{
  "num_hidden_layers": 9,
  "n_experts": 192,
  "router_score": "softmax",
  "normalize_top_k": false,
  "lr_router": 0.000405,
  "norm_eps": 1e-05,
  "rope_fraction": 0.5,
  "decay_shape": "linear",
  "batch_tokens": 65536
}
Below are experts of layer 2 (counted from 0) of a mixture-of-experts language model. Rows are named router (the router's row for the expert), gate (a neuron's input weights, with its number), up (a neuron's input weights, with its number) and show model dimensions 0-191. Each number is 128 + 24 x the weight over its row's rms, rounded and kept within 0 to 255.
Before each expert's rows: "gets" lists some tokens that make up at least twice as much of what it gets as of all text; "mostly gets" lists some tokens that are sent to it at least half of the time. This comes from a sample of Wikipedia text that the model never trained on. Tokens count by the router's weight.

# expert 99
gets: ")", "\"", "}", "]", "\n ", " )"
mostly gets: ")", "}", "]", "\"", "”", "\n   "
router [142 106  84 147  88  94 151 130 118 126 165 115 143 171 136 109  90 118 160 121 102 143 103 123 164 103 156 148 118 122 137 125 140 131  93 137  95 165 157 114 164 161 168 166 147 102 126 113 131 151 135 142 108 109 150 143 120 144 146 130 134 143 117 104  98  99 127 124  90  87 115 146  93 147 165 123 113 151 139 100 157 115 128 162 123 145 149 129 141 111 123 172 172 108 115 139 158 112 118 115  99 155 108 167 112 175 122 165 130 162 127 170 113 154 113  84 133 152  96 133 147 112 141  87 118 109 110 118 153 108 159  95 101 125 134 173 110  96  90  83 117 119  78 139 104 146 151 162 106 152 117 145 159 126 143  88 167 108 120 159 148 103 166 134 121 153 135  95 125 118 112  96 106 129 168 140 157 164 115 121 115 146 103 103 117  95 156  97 112 112 111 148]
gate0 [ 98 115 139  92 148 131 163 135  85 112  97  98 188 143 111 141 141  73 186 151  85 105 141 128  73 145  91 137 155 148 103 151 141 138 108 153 141 135 147 155 121  95 150 111 129 127 118 178 128  87 104 132 126 130 149 156  84  86 103 145 109 130 137 170 112 158 142 123 100 172 145 114 129 175 115 133 117 155 128 207 110 132 143 126  98 148 119 118 151 137 147 112 108 122 126 119 115 110 150 103 124 129 140 140 103 136 156 157 115 135 114 149 151 108 152 127 104 141 127 150 148 151 152 125 155 132 126 123 165 137  80 130 116 136 138 163 110 128 158 126 104 159 141 103 121 126  99 105 109 146  81 151 113 140 131 154 144 144 148 109 112 125 131 123 129  83 150 135 165 136 126 167 141 129 114 108 176 144 108 120 122  93 119 167 106 150 157 125 160 118  77  82]
up0 [121 152  88 189 108 121 117 137 127 146 126 151  98 116 151 129 132 156  85 114 147 109 134 138 153 149 134 103 117  88 122 149 107  62 149  76 139 125  87 112 162 140 129 114 134 118 120  83 138 136 130 128 109 176 105 107 155 152 136  66 115 110 143  90 120  76 142  99 133 143 112 130 107  67 140 126 166 123 100  75 154 138 121 137 188 110 134 140  95 149 128 139 126 155 169 140 116 133 121 150 158 153  98 101  99 132 140 105 151 111 127  99  95 134 132 123 145 127 126 122 109 114 109 136  97 118 113 131 111 130 167 117 145 107  81  96 150 140  92 110 128 109 144 158 103 114 152 178 122 159 175  95 141 115 125  95 128 121 115 128 154 110 116 143 107 113 128 127  86 111 135 109  98 121 124 144 122 139 139 124 102 149 138 129 123 109  88 143 133 141 188 178]
gate1 [136  96 125 132 130 128 103 108 182 129 164 145 101 101 137 137 162 103 156 168 144 117 165 144 133 136 132 157 141 140  89 115 121 131  94  90  93 119 132 109 125 137 148 142 107 133  62 116 116 130 120 130 128 132 126 106 170 132 100 160  87  97 124 153 104 174 132 124 155 159 129 100 145 150 131 121 133 116  92 161 112 149 170 143 119 110  82 124 152  72 142 144 128 131 127  42 141 139 133 127 124 134 113 126 129 160 118  87 122 121 145 130 135 134 107 101 144 116 162 116 116 124  93 115 141 128 131 135  73 144 121 181 135 138 141 147 153 101 144 160 106  94 130 118 127 142 137 133 103  80 123 102 125 121 151 126 126 147  77 149 114 160 122  94 130 134  62 105 176 101 108 129 128 182 119 157 113 109 116 103  86 160 121 121 165 109 133 140 109 149 152 107]
up1 [153  92 138 107 105 140  90 129 180 125 143 127 150 134 139 111 143 112 155 145 141 105 154 121 171  91  81 114 138 117 152 117 105 113  60 123  78 115 138 109 131 165 141 130 126 150  79 186 135  98 109 107 146 142  94 107 162 117 112 106  87 175 125 156 100 182 127 122 102 152 129  94  99 146 120  94 131 153 126 139 140 125 107 138 120 150 105 117 155 107 151 122 118 143 102  77 131 124  93 127  83 144 180 159 143 135  83 140  75 120 135 164 122 134 163 140 153  99 125 142 149 129  76 100 146 121  95 146 120 137 129 149 142 135 133 133 119 107  86 140 125 116 117 108 114 150 113 157 118 112 132  99  97 131 172 139 124 149 132 135 148 190 129 135 131 148  92 120 121 104 129 127 131 186  92 133 126 142 107 143  97 140 150 127 150 123 150 139 134 145 148 102]
gate2 [144 131 153 121  76 157 145 136 103 157 128 131 142 138 150 132 161 140 146 133 131 136 101 149 159 123 109 128 147 179 113 139 130 146 128 128 156 143 165 137 147 151 117  96 142 156 151 150 140  97 147 138 138 134 114  96 146 134  94 141 153 111  73 136 109 150 141 139  91 137 131 121 114 135 128 156 131 144 153 102 113 127 108 155 127 126 108 125  98 129 179 137 131 149 109 102 129 171  78 120  87 128 131 162 212 145 128 149  94 101 197 133 110 170 142 158 107 133 122  97 126 160 117 123 113 104  95 109 164 151 126 138 123 114 159 131 101 149  81 119 141  95 150 126 118 162 129 135 103 125  82 133 102 165 150 168 138 131 131  87  43 105 121 125 112 142 129  96 148  77 139 131 174 118  88 140 150 132  91 147 129 119 138 111 131 159 145 121 117 132 138 120]
up2 [109 117  90 129 153  93 138  89 130 110 141 153 105 157 129 113 109 135 108  79 138 113 157 120  50 132 137 128 133  73 144 112 137 129 109 130 118 130 102 123 154 134 161 140 126  94 134 109 128 107 180 153 131 123 152 155 111 162 136 166 114 120 116 109 152 128 104 131 140 139 128 164 124 116 141 114 109 111 112 109 129 129 157 117 112 136 125 110 121 127  99 141  99 117 170 156 120 114 133  80 153 107 105 110 116 114 122 130 125 192  99 134 162 123 144  80 125 109 150 166  72  76 102 126 125 143 142 108  71 140 151  94 128 132 133 147 158 133 194 148 139 175 127 123 120 106 146 116  94 107 143 147 148 134 105  97  82 133 114 172 169 132 151 105 134 142 168 152 148 174 135 106 116 117 151 133 127 109 168 129 106 127 145 105 159 107  98 159 173 125 117 121]
gate3 [128 127 142 154 157  91 153 127 101 151 100 129 156 140  77 151 178 122 155 112 157 107 127  94  79 132 133 118 124 122  79 129 152 171 124 118 129 157 126 147 152  97 131 120 130 108 117 118 113 140 117 147 105 140 117 143 158 141 116 141 132 119 153 144 160 151  82 143 105 154  87 155 138 105 100 140 136 107 133 182 173 151 154 114 123 104 165 136 104 181 113 140 134 141 120 144 118 128 149 133 143  93 100 144 125 161 137 121 153 160 131 122 111 132 137 135 140 128 142 131 128 148 142  91 151 114  68 142 112 135 123 117  73 111 145 103 204 132  89 148 155 124 128  89 154 188 123 165 121 116 137 105 138 152 124 124 151 123  83 114  81 139  77 113 114 129  97 102 104 128 152 129  88 100 142  91 126 136 109 125  96 133 120 102 127 151 148 160 140 113 108  78]
up3 [135 120  95 127 123 120 148 124 147 132  81 143 123 121 124 104 126 171 127 112 170 150 141  96 119 107 177 116 127 139  69 140 169 157 106 160 143 142 126 107 116 124 124  94 106 128 110 175 108 146 106  98 133 157 124  91 100 129 101 134 135 131 125 162 164 132 104 123 147 148  87 119 105  98 144  94 135 112 111 107 188 115 141 111 128 129 150 142 108 160 125 129 106 131 109 116 148 159 105 139 134 113 125 165 166 138 102 109 137 143 137 152 156 146 160  91 130 153 133 154 109 143 137 118 161 143 104 154 153 128 140 140 117 109 117 137 142 135  85 103 171  79  95 119 113 120  88 138 136  96 144  78 127 166 126 156 129 133 147  91 105  90 105 102 125 118 108 117 115 121 148  96 111 104 154 115 142 113 131 145 117 111  66 119 127 134 111  86  55 192 142  79]
gate4 [164 136 101  73 112 121 150 110 170 141 168 163 122 119  66 143 159 124 121 149 124 105 172 173 117 155 117 128 124 143  92 124 165 139 181 118 159 130 125 135 112 131 157 131 117 183 139  91 122 144 133 131 131 114 130  99 140  94 109 113 115 117 122 178 160 124 143 131 130  87  87  91 119 138 138 166 101 125  86 158 149 148 141 123 111 126 138 110 109 113 121  81 122 128 142 138 112 143 137 174 114 147 116 143 116 143 117 136 136 120 105 153 137 152 124 128 115  87 144 136 116  97 137 129 109 142 101 128 128 125 159 141 141 138 126 107 153  85 153 164 108 103  55 130  90 142 106 140 137 100 142 109 151 101 131 116 148 119 150 167 109 140 115 167 107  46 173 134 123 119 111 140 165 106 130 109 109 136 103  86 122  87 106 103 127 141 130  98 112 149 158 113]
up4 [146 114 142  84 102 144 141 125 151 122 161 193 108 119  46 119 151 115 142 130 119 132 156 135 118 150 121 138 136 144 126 132 127 132 164 116 132 121 129 125 126 136 163 135 168 178 115  81 131 164 124 127 140 117 144 113 117 102 122 102 146 104 120 164 143  87 139 121 140 113 100 102 100 135 145 137  98 125  90 141 143 123 132 102 131 129 130 150 100 130  97  62 143 112 170 168 112 127 152 134 140 139 141 119 124 166 101 116 128 119  99 139 101 119 115 143 120  99 139 130 127 109 118  91  93 151 104 114 102 129 139 152 151 126 115 124 124 105 122 142  97 124  58 166  82 135  88 101 128 124 133 106 144 135 137 108 153 145 129 180  82 152 137 177  99  80 129 146 161 137 115 126 133 115 133 123 103 114 103 124  94 124 105  65 139 118 138  52 125 165 142 112]
gate5 [113 123 139 161 129 142 130 163  91 104 124 158 123 124 137 130 128 103 134 125 162 155 125 125 183 138 135 128 131 158 124 133 147 131 141 118 150 119 119 121 156 132 136 168 143 133 123  98 119 143 115 112 119  80 144 120 130 140 163 148 142 169 135 101 116 130 117 103 199  80 106 102 144  97  86 149 140 141 101 136  90 116 125 190 134 126  69 131 150 135 113 140 166  91 147 113 128  89 108 146 101 140 119 131  86 140 138 112 125 140 133  94 130 125 151 133 133 174  90  77 137 135 128 165 146 148 108 135  86 118 119 137 137 118 112 104 100 112 116 171 154 120 121 104 169 118 144 162 157 136 157 103 105 158 155 134 106  87 116 160 147 167 146 137  80 105 128 126 123 154 189 123 158 156 119 109 101 118 129 134 146 140 132  65 134 139 101  95 121  87 147 174]
up5 [156 117 137 117 128 139 112 158 148 115 126 176  98 136  76 121 129 131 155 129 157 173 107 128 158 131 154 121 146 131 126 152 148 142 137 138 124 117 150 146 129  84 143 154  99 121 105 159 136 112 134 115 138  93 154  96 119  92 176 123 124 137  57  86 152 117 155 140 131 116 123 117 116 121 114  96 131 116 100 172 139 111 119 150 129 143 108 143 122 121 149 142 130 181 147  97 125 155 144  84 120 100 127 148 104 156 157 121 147 131 148 116  88 165 123 172 119 152  93 110 144 111 130 176 111 136 145 125 103 106 115 161 123 136 149 119 130 109 140 198  86  82 159 136 148 153 146 182 129 129 114 128 112 116 143 148  90 105 128 162 116 142 134 113 111  69 159  99 125 100 127 149 107 121 103 172 106  73 138 116 147 113 168 134 130 111 116  84  97 144 105 112]
gate6 [149 125 170 111 116 136 181 137 134 121 160 147 106 101 113 109 123 129 128 105 115 116 117 150 139 139 142 162 153 137  99 136 130 156 124 138 192 103 105 158 119 118 119 154 129 183 138 116 121 105 122 139 136 121 103  95  98  88 128 162 181 135 152 102 146 138  94 155 105 130 132 144 115 139 160 143 118 118 117 139 144  97 138 119 137 106  93 114 146 127  76 114 161  97 136 102 134 120 118 182 132 103  98 129 112 130 160  94 162 159  97  97 160 163 100  69 149 135 167 148  76 102 119 196 131 103 111 126 126 111  75 138 105 130 102 144 106 132 146 129 100 109 130 108 130 118 147 125 100 124  94 150 121 102 134 105  92 139 120 124 122 119 112  91 140 131 110  84 135 103 105  91 123 171  86 107 130 110 134 156 129  93 113 140 142 131  64 104 124 102 144 130]
up6 [100 137 101 155 141 131  90  93 146 107 109 142 123 135 148 137 119 126 137 145 106 131 148 121 113 148 136 122 140 105 165 114 126  96 150 124  69 184 185 113 144 115 151 135 115  60  82 117 165 149 128 103 117 137 152 122 143 181  96 127  92 171  97 131 114  97 168 117 175 136 124  95 111 132 109 160 150 109 142 138 131 152 143 133 109 156 132 104  75 152 171 171 107 150 145 137 150 141 133  92 136 130 154 129 130 127  98 141 117  87 127 156 111  69 153 180 141 111  77 149 128 144 131  79 129 163 160 138 128 130 142 131 148 133 133 133 181 146 149 139 176 157 138 138 129 122 130 132 162 129 141 127 152 139 114 136 154 103  93 133 136 124 146 166 128 113 124 151 152 137 170 117 133 103 173 160 126 161 117 104 117 154 122 135 135 111 162 130 117 134 118 118]
gate7 [146 114 150  93 148 117 165 127 138 140 146 121  98 153 150 117 117 123 162 123 160 103 134  94 116 131 151 119 129 117  92 109 103  77 133 114 167 130 138 110 149 113 140 165 124 166 131 115 157 119 149 102 157 119 146 158  91 114 127 130 134 109  99 127 111 139 147 128 100 141 121 192 133 132 114 127 147  89 151 127 148 105 114 126 152 133 124 126 118 145  96 124 164 151 143 118 194 148 146  82 152 142 113 148 158 166 153  84 127 130 164  95 138 101 165 160 133 143 134 107 123 131 129 155 129 162  81 129 122 122 114 154 159 156 136 145 157 117 119 131 110 162 141 152 140 146 121 149 114 123 127  92 134 133 171 147  65 124 125 138 162 148 119 157 145 130 165  81 115 146 137 126 124 177 122 194 121 162  92 122  51 119 121 117 154  86 101 150 150 151 117 155]
up7 [111 128 117 130 128 136 113 168  72 118 119 143 203 133 110 175 133 133 121 158 113 158 112 136 154 139  96 134  82 123 156 154 146 130 130 128  75  63 118 145 147 109  78 102  97 148 124 120  86 103 117 167 128 171 153 115 144 139 155 157 103 127 130 125 114 150 132 141  73 150 117 121  95 123 116 129 123 132 110 116 133 133 121 139 121  85 101 125 136 164 131 121 133 127 124 151  97 107 148 166  73 124 179 151  89 131 100 163  99 152  96 155 122 142 136 147 124 112 126 134 123 129 113 108 158 142 180 115 144 155 128 131  88 126 126 134 135 132  91  71 147 101 127 109 150 134 123 161 163 135 122 119 140 142 107 144 161  97 135  91 122 126 136 109 103 100 127 133 155 157 105 154 128 108 162 137 118 144 127 133 150 134 151 159  57 171 123 105 127 118 153 129]
gate8 [101 138 122 115 156 129 112 118 106 137 148 114 147 162 122 139 115 121 164 131 114 161 154 151 131 132  70 102 180 122 141 109  85 120 136 117 133 119 121 107 130 134 126 113 182 118 156 100 134 110 158 126 142 131 155 116 144 131 161 140  96 119 120 133 200 142 104 102 149 150 158  90 163 154 116 131 128 120 112 140  96 113 153 110  99 122 157 135 166 145 138 110 135 149  93 144 131 114 109 131 184 124 101 144 118 180 158 149 126 134 151 109 101 155 157 178 128 139 128  84 174 137 124 124  92 135 151 110 102 114  78 143 147 124 113 147 106 127 139 101 125 150 148 158 151 156 133 149  71 174  98 138 127 116 146 129 155  85 142 104 130 147 137 140 110 185 121 110 171 113 117 197 126 137 130 131 151 138 162 129 107 115 141 156 165 114 121 179  99 130 118 112]
up8 [139 111 175  82 117 149 121 173 142  73  84 105 104 118 133 156  79 160 101 158 124 133  92 138 129 126 147 123 135 150 152 143 130 189 128 105 150 137 111 134 144 139 151 121 122 136 163 152 121 180 160 107 150 171 127 104 104  87 151 132 184 168 154 111 126 151 102 155 129 122  97 116 118  99 105  70 128 123 150 131 136 149 111 115 138 138 127 108 120 154 141 156 157 158  96 147 156 158 109 167  97 144 161  95 108 105 130 143 124 128 142 144 115 126 190 105 149 137 165 142 136 151 133 115  86 155 125 149 139  94 126 153 137  93 113  99 108 120 159 121 107 149 156 136 153 117  99 159 147  88 130 132 131 122 146 112 107 136 150 138  92 136 111 150 136 141 143 140  93 110 174 126 115 126 152  89 135  86 121 136 164 134 139 156 113 153 131  85 140 105 115 123]
gate9 [220 138 118 127  90 115 169 147 156 111 106 149 101 137  92 146 107 169 118 129 115 153 115 116 172 125 155 111 153 137 144 141 125 156 186 120 117 121 139 151 164 156 146 139 119 190 165 123  98 129 131 148 125 107 130 147 135 135 148 151 208 168 136 121 136  94 130  98 138  90 115 151 127 105 119 118 153 105 148 102 143 127 120  78 145 122 128 114 148 139  91 100 125 132  94 149 176 122 173 120 130 145 122 134 134 161 137 104 127 157 147 113 104 147 160 107 156 133 143 147  91 156 136 138 140 122 127 108 119 106 132 129 128 161 126 137 118 114 144 120 114 124 112 187 129  98 112 118 128 140 126 138 127  91 158  97 105 130 130 110 171 102  98 170 130 132 163 136 157  98 121 150 159 137  94  88 151 119 121 167 111 158 118  84 117 132 150 109 106 150 152 139]
up9 [ 62 146 119 123 187 169 111 132 114 141 173 134 136 144 190 114 149 107 134 131 138 110 104 124 108 124  95 128 138 134 158 107 130 159 100 154 144 152 116 179 119 130 131 123 147  51 118 136 133 140  99 106 161 129 186 123 130 114 111 191  75 125 129 113 114 136 141 158 122 117 134 140  98 160 172 122 114 137 106 119  99 130 116 171 110 113 117  97 143 140 144 110 136 130 143 151  64 144  80 111 146 105 152 172 115 124 116 114 162 103 127 149 149 134 147 154 141 134 110  98 144 157 128 125 127 102 116 172 115 114 123 114 127 109 102 146 101 143 120 142 158 155 137  89 130 136 154 126 119 130  93 154 134 149 140 160 154 147 123 101 121 130 173  79 129 143  80 133  94 128 108 122 109 117 161 139 125 127 115 113 160 143 106 168 143 128  95 113 154 113 139  98]
gate10 [140 106 110 162 106 119  74 153 143  99 101 111 111 147 123 161  71 129 112 106 158 136 114 123 123  89 167  98 174 112 113 114 152 109 163 130 152 118 128 145 140 161 114 150 105 129 122 128 154 117 140 116 103 139 120 129 107 118 114  68 145 113 141  95 111 130 150 109 163 101 123 118  82  90 125 161 148 120 117 105 130 148 142  74 119 135 146 135 134 130 178 136 127 128 123  93 121  92 150 123 152 162 125 105 145 110 120 178 121  94 119 136 129 165 150 110 122 130 134 125 104 147 167 149  92 162 176 129 141 133 156 123 100 120 125 102 190 134 136 149 110 112 141 156 115 122 110 152 139 130 119 101 122 153  69 123 116 104  80 135 104 101  81 182 163 100 130 131  89 144 118 138 103 114 112 140 116 116 102 134 134 170 117 136 103 120 136 178 150  87 126 172]
up10 [100 156 153  99 112  95 136 104 126 149 113 115 125 121 106 116 176 141 102 131  79 129  92  83 117 158  86 149 109 132 126 121 123 151  87 138 126 150 118 135 146  83 137 109 156 118 101 135 106 158 135 163 149 141 143 142 120 135  99 187 144 131 151 170 146 165 138 128 122 154  92 155 150 103 182 110  82 105 142 148  95 118 128 160 158 107 145 111 176 138  94 122 132 134 124 147  86  97 118 154 129 121 136 148 119 141 102 116 136 178 143 141 124  91  75 140 133  92 149 121 136 128 139 153 129  85 116 128 153 134 132 151 159 119 117 111  83 148 133 116 129 128 108  94 177 140 147 101  74 117 123 154 153  75 147 123 160 116 150 122 126 162 153  86 115 150 111 134 140 135 142 109 118 128 167 143 123 106 114 128 106 121 132 119  92 102 104 132 124 161 116  65]
gate11 [147 123  86 121 127 122 149 112 106 164 136 141 153 137 119 122 160 120  75 118 153 136 140 127 105 107 129 152 154 133  94 120 131  89 166 192 143 139  66 128 117 135 139 147 120 100 148  68 105 164 122 103 102 118 131 103 114 132 107 163 110 130 178 132 110  91 143  82 118  93 156 151 120 124 136 136 116  93 123 111 163 165 149 136 130 125 124 118 106 139 131 115 119 117 125 139 161  88 125 131 118 176 144 112 121 135 118 129 153 127 114 140 136 118 108  85 132 169 114 142 111 170 130 102  98 136 158 132  99 134 172  83 135 151 155 147  94 160 159 147 121 185 131 159 124 108 137 107 143 151 165 157  96 120 130 157 139 122 116  91 107  92 168 153  91 100 144  93 112 150  95 121 126 110 153 160 129 115 116 115 106 148  82 131 120 153  90 118 106 129 135 182]
up11 [140 109 135 146 109  96 126 122 126 124 113 127 115 173 151 125 126 150 156  73 161 114 134 164 120 129 174 115 116 120 190 103 145 151 165 120  80  94 114 133 113 155 138 152 162 149 143 127 138  83 126 139 115 127 136 135 153 123 137  99 123 118  86 117 141 156 114 135 151 130 122 141 144 111 123 131 164 111 160  99 149  96  82 115 109 114 128 150 126 149 121 103 114 100 130 128 133 137  82 123 160  88 121 160 120  99  91 119 108 104 118 100  79 157 127 137 125  95 123 102 137 144 149  97 148 147 141 127 137 108  94 154 100 150  98 133 106  60 104 130 118 103 132 133 124 106 108 142 145 113 107 144 155 166 119 132 119 125  99 114 170 118 149 115 133 144 147 144 124 141 115 166 121 143 126 107 200  84 110 150 152 124 120 120  62  89 179 108 179 153 140 165]
gate12 [131 149 155 137 154 119 107 124 162 155  95 110 129 137 124 147 139 143 118 152 121 136  86 160 130 133 102 170 171 195 100 112 127 146 111 151 118 106 150 140 117  87  79 141 162 152 114  97 155 155 123 113 116 120 167  93 140 122  90 106 139 149 108 115 141 136 130 152 171 133 137 117 149 131 163 126 162 160 120 160 121 152 124 175 146 103 128 110 123 122 172 139 130 125 147  66 129 166 117 165 170 131 109 139 133 119 147 147  98 116 121 142 142 137 180 158 141 136 112 142 110 146 119 135  90 105 102 144 141 177 137 130 128 121 195 102 118 117  90 117 125  86 140  76 120 125 131 165 135 109  97 169 133 163 121 119 112 150 107 102 144 123 141 169 107 150 111 160 111 109 150  93 122 120 128 131  89 150 149 129 165 108 167 148 151 109 142  80 115 142 148 117]
up12 [134 187 166 158 133 136  98 116 138 141 140 136 121 112 126 172 135 118 128 159 144 114  90 124 148 125  81 155 185 148 104 103 168 154 129 139 119 138 117 140 102 122  82 146 135 109 133 133 126 170 108  97 116 108 124  91 177  94 117 102 146 153 129 140 127 105 156 121 112 144 134 135 123 125 133 152 145 142 126 131 103 150 131 125 119 109 140 108 117 132 157 173 119 149 141 105 120 130 115 152 156 133 122 149 145 122 125 148 115 116 131 104 114 145 178 138 171 128 138 167  97 179 122 129  99 116  97 164 137 168 156 105 119 112 186  92  84 112  92 148 146  53 124  68  94 130 134 168 145 105 139 152 150 142 146 137 141 138 122 106 139 106 159 140 120 131  79 170 119 120 146  99 129 111 143 121 101 121 123 135 148 177 151 110 193 136 159 109 122 132 145 134]
gate13 [127 138 120  98  87  87 145 149 176 111 115 124  93 123 130 120 120 123 160  93 181 133 148 137  98 128 107 130 147 104  97  86 110 156 141 170  90 102 117 144 130 188 122 155 134 156 139 165 145 103 139 133 133 186  84 152 130 116 173  99 162  94 143 160 163 152 117 117 140 108 113  81  93  96 156 117 127 118 124 111 141 120 122 109 104 156 137 113 126 145 128  89  99 140 134 119 115 116 138 143 147 145 126 126  76 121 111 156 161 137 143 126 125 118 161  77 129 120 146 137 154 106 101  93 135 144 110  78 163 120  80 188 135 130  85  92 124 136 155 137 138 110 116 112 116 109 108 129  97 149 159 118 152 129 146 134  96 142 123  85 124 134 115 152 128 114 142 102 145 130 151 154 101 134 142 104 163 141  95 157 112 131 145 144 136 108 183 144 142 165 118 140]
up13 [ 77 142 159 193 126 157 160 146 107 142 109 137 146 133 125  94 137 135  94 118 131  95 110 109 162 164 156 107 135 150 128 136 180 115 107 103 141 142  99 122 143  84 128 101 134 123 134 133 115 141  98 120 150 122 126 152 139 121 128 146 103 155 128 115  82 154 156 130 110 181 163 155 145 136 120 154 109 110 138 120 104 119 102 121 131  87 123 110 124 106 150 128 175 134  84 132 146 140  70 147 144 147 131 137 174 105 128 117 128 127 129  98  98 112 116 164 128 118 146 127  96 130 153 126 152 101 120 121 135 131 137  74 127 121  98 135 148 117  83 132 132 156 163 147 155 133 109 140 179 125 131  63 117 135 106 130 192 131 156 152 178 151 118 117 143 168 122 174  81 164 114 138 110 152 167 162 130 135 157  91 121 138  93 140 118 109 133 133 133  86 134 120]
gate14 [ 94 112 149 128 127 159 117 156  62 141 169 148  91  75  88 152 142  83 138 138 123 118 147 109 120 120  77 111 106 133 124 126 132 121 137 100 160 127 148 126 101 134 153 139 132 111 149 127 124 138 134 158  99 103 139  83 117 156 113 113 151  93 159 120 112 123 172 112 125 107 103 122 177 114 106  77  84 173  95 134  70 118 122 155 158 122 154 173 103 124 116 161 143 142 112 129 136 128  93 122 105 130 137 120 114 171 180 108 122  96 153 130 172 160 106 152  84 150 134 146 134 118 115 139 103 114  89 127 101 115 127 134  94  95 103 153 101 157 129 125 150 132 111 122 118 122 149 124 138 129 131 113 122 154 149 162 127 184 137 147 119 131 122  61 137 119 114 114 175 117 154 136 143 133  95  70 107 144 119 126  96 134 117 131 132 132  96 146 155 125 118 126]
up14 [118 123 160 116 132 109  98  84 127 139 125 140 130 144 182 148 133 128 143 122 133  90  94 140 105  94 154 128 110  79 106 114 115 103 136 120 118 124 167 137 174 122 134 132 127 149  98 154 137 106 140 113 127 133 143  48 114  97 108 167 109 157 106 118  86 118 156 185  84 152 103 133 151 173 128 116 104 141  97 140 159 113 153 106 126  85 109 159 127 125 132 160  99 157 134 101 150 119 110 123  92 115 125 121 144 158 142 125 147 133 178 135 104 133 135 124 146 136 131 133 151 180 149 107 143 131 161 135 112  87  73 171 134 142 106 153 170 140 138 145 113 115 113  72 113 145 133 143 101 103 107 131 125 158 167 132  96 151 121 157 118 128 102  84 142 136 144 101 100 114 152 156 106 153 110 119 147 146 115 106 129 148 130 104 110 149 130 184 161 145 138  95]
gate15 [113 164 122 105 117 131 107 148 136 144 153  60  92  91 148 148  99 190 132 130 103 141 104 130 145 122 144 151 140 111 158 148 102 144 131 112  84 117 132  79 153 139  91 143 162 117 104 119 146 109 115 166 188 175 109 151 185 119 124 139 108 121 127 165 110 153 148 111 119 131 168 184  70 134 139 165 132 126 135  86 157 111 159 146 136 142 153 103 124 121 105 143 160 112 102 137 121 156 158 174 137 120 147 149 144 105 116 119 138 115 119 119  95 151 113 103 168  89 137 121 124 106 107 122 147 115 142 138  92 161 147 183 138 149  99 143 103 161  52 139 109 142 155 111 129 135 136 153 117 112 138 144 131 126 101 102 133 158 151 141 105 132 106 195 133 143 122 129 122 140 119 108 141 122 107 124 118 129 134 151 115 134 134 118 150 110 114 158 128 134 116 140]
up15 [113 123 151 146 154 137 157 112 154 121 174 159 125 110 145 143 157  79 121 128 123 123 111 150  73 122 102 131  98 144 103 140 142 120 153  89 138 128 153 116 122 123 133 107  83 181 107 145  93 149 143 107 120 105 135 104 130 156 164 134 134 122 134  78 131 134 110 136 139 142 142  78 123 128 131  87 118 112 132 165 126 112 162 103 118 132 113 110 148 147 144 122 115 116 156 141 147 103  87 146 117  98 120 122 138 156 123 107 167 156 168 106 168  93 163 118  94 133 145 132 136 119  74  87 159 137 106  94 145 107 104  72  86 130  93 106 184 141 146 128 135 126 144 148 157  83 132 114 157 106 115 117  83 103 126 111 102 130 108 163 140 151  88  70 129 129 164 114 132 138 118 146 122 163 163 139 124 139 170  99 140 108 170 157 137 144 107 106 125 110 142 104]
gate16 [131 165 121 154 137 120 124 137 164 106 121 148 140 144 124 165 122  65 108 135 133  99 136 134 127 158  40 110 127 199 111 178 125 184 133  82 188 117 134 158 160 132 130 143 121  99  99 111 121 105  97  99  92 130 114  75 113 114 108 158  79 130 160 112 109 151 151 142 139 129 113  80 133 136 144 133 111 148 112 150 147 137 151 122 123 115 135  71 155 115 143 134 148 125 131 138 104 116 127 107 119 117 134 118 102 172 139 119 140 121 125 134 151 137 122 128 145 173 103 117 142 167 140 155 136 120  98 147 131 123 154 114 154  94  97 122 130 170 111 133 125 143 106 165 113 144 148 118 118 101 107 139 104 129 148 155 120 139 138 119 121 104 133  98 133 109  98 141 124 145 108 122 159 119 164 105  94 139 134  95 165  95 109 147 155 148  92 105 137 141 100  67]
up16 [ 73 109 143 144 110 112 106 121 106 152 119 114 108 123 127  85 121 101 138 124 153 153 104 132 130 124 177 146 145 120 105 126 106  50 114 145 122 165 118 113 121 128 104 141 115 117 143 147 112 142 107 103 116 167 113 122  97 144 145 112 124 131  68 145 135 155 133 183 119 162  91 110 136 129 126 109 112 123 135 125 134 106 133  96 101 152 129 170 102 156 135 163 107 131 119 113 131 143 137  88 133  95 137 135 111 167 130 126 131 162 121 139 117  80 154 144 127 118 108 119 122 147 146 116 135 139 106 133 131 114 128 123 164 103  62 108 163 163 143  80 165 104 131  84 163 150  75 137 125 154  94  89 150 152 118 139 105 135 107 137 157 152 117  95 162 127 105  63 146 115 142 154  85 137 130 144 127 167 152 154 113 118 118 100 124 109 111 111 122 187 103  87]
gate17 [120 136 118 115  97 153 135 102  85 107 146 109 114 121 160 147 153 137 109 148 103 138 154 130 131 140 147 121  83 154 127 119  70 114 137 129 136 139 145 127 145 122 108 125 130  96 152 114 128 113 167 114 127 106 129 151 161 119  60 118 157 132 174 145 126  61 167 115 139  83 123 116  82 139  82 125 158  95  99 104 125 154 131 124 145 129  99 156  70 135 113 108 105 125 122 147 133 168 115 115 136 106 131 137 178 135 145 154 141  65 105 114 121 144  86 132 121 101 145 116 135 168 157 159 155 138 142 138  87 155 148 149  98 104 157 135 117 119  97 135  92 144 107 139 122 126 156 139 181 124 143 151 131 140 115 111  86  89 114 123 133 128 114 175 138 108 164 118 147 154  73 133 161 132 170 114 136 162  96 123 169 155 134  97 120 134 144 145 127 110 131 137]
up17 [137  86 119 108 129 149 110 107 164 138 113 125 145 109 159 116 125 146  99 137 164 115 114 168  88 142 111  73 167 108 112 150 156 159 104 142 107 136 114 156  93 144 154 115 130 202 104 149 114 145 121  88  89 142 160 122 129 131 110 134 102 106 114 138 153 196  82 134 149 152 126  98 138  99 135 116  88 131 164 122 129 139 126 141 103 130 101 125 211 126 147 129 142 143 134  69  90 123 128 131  91 125 163 144 140 114  93 134 151 107 154 140 108  97 157 117 126 108 139 179  86 115 115 102 104 136 122 126 137 114 149 105  98 122 101 140 118  96 145 109 169 131 156 129 142 137 105 131 110 120 112 125  95 134 116 140 182 169 145 111 114 117 154 100 108 125 105 140 133 112 159 144  95 111 113 153 119  93 136 118  97 130 111 162 143 146 129 107 108 158 147 107]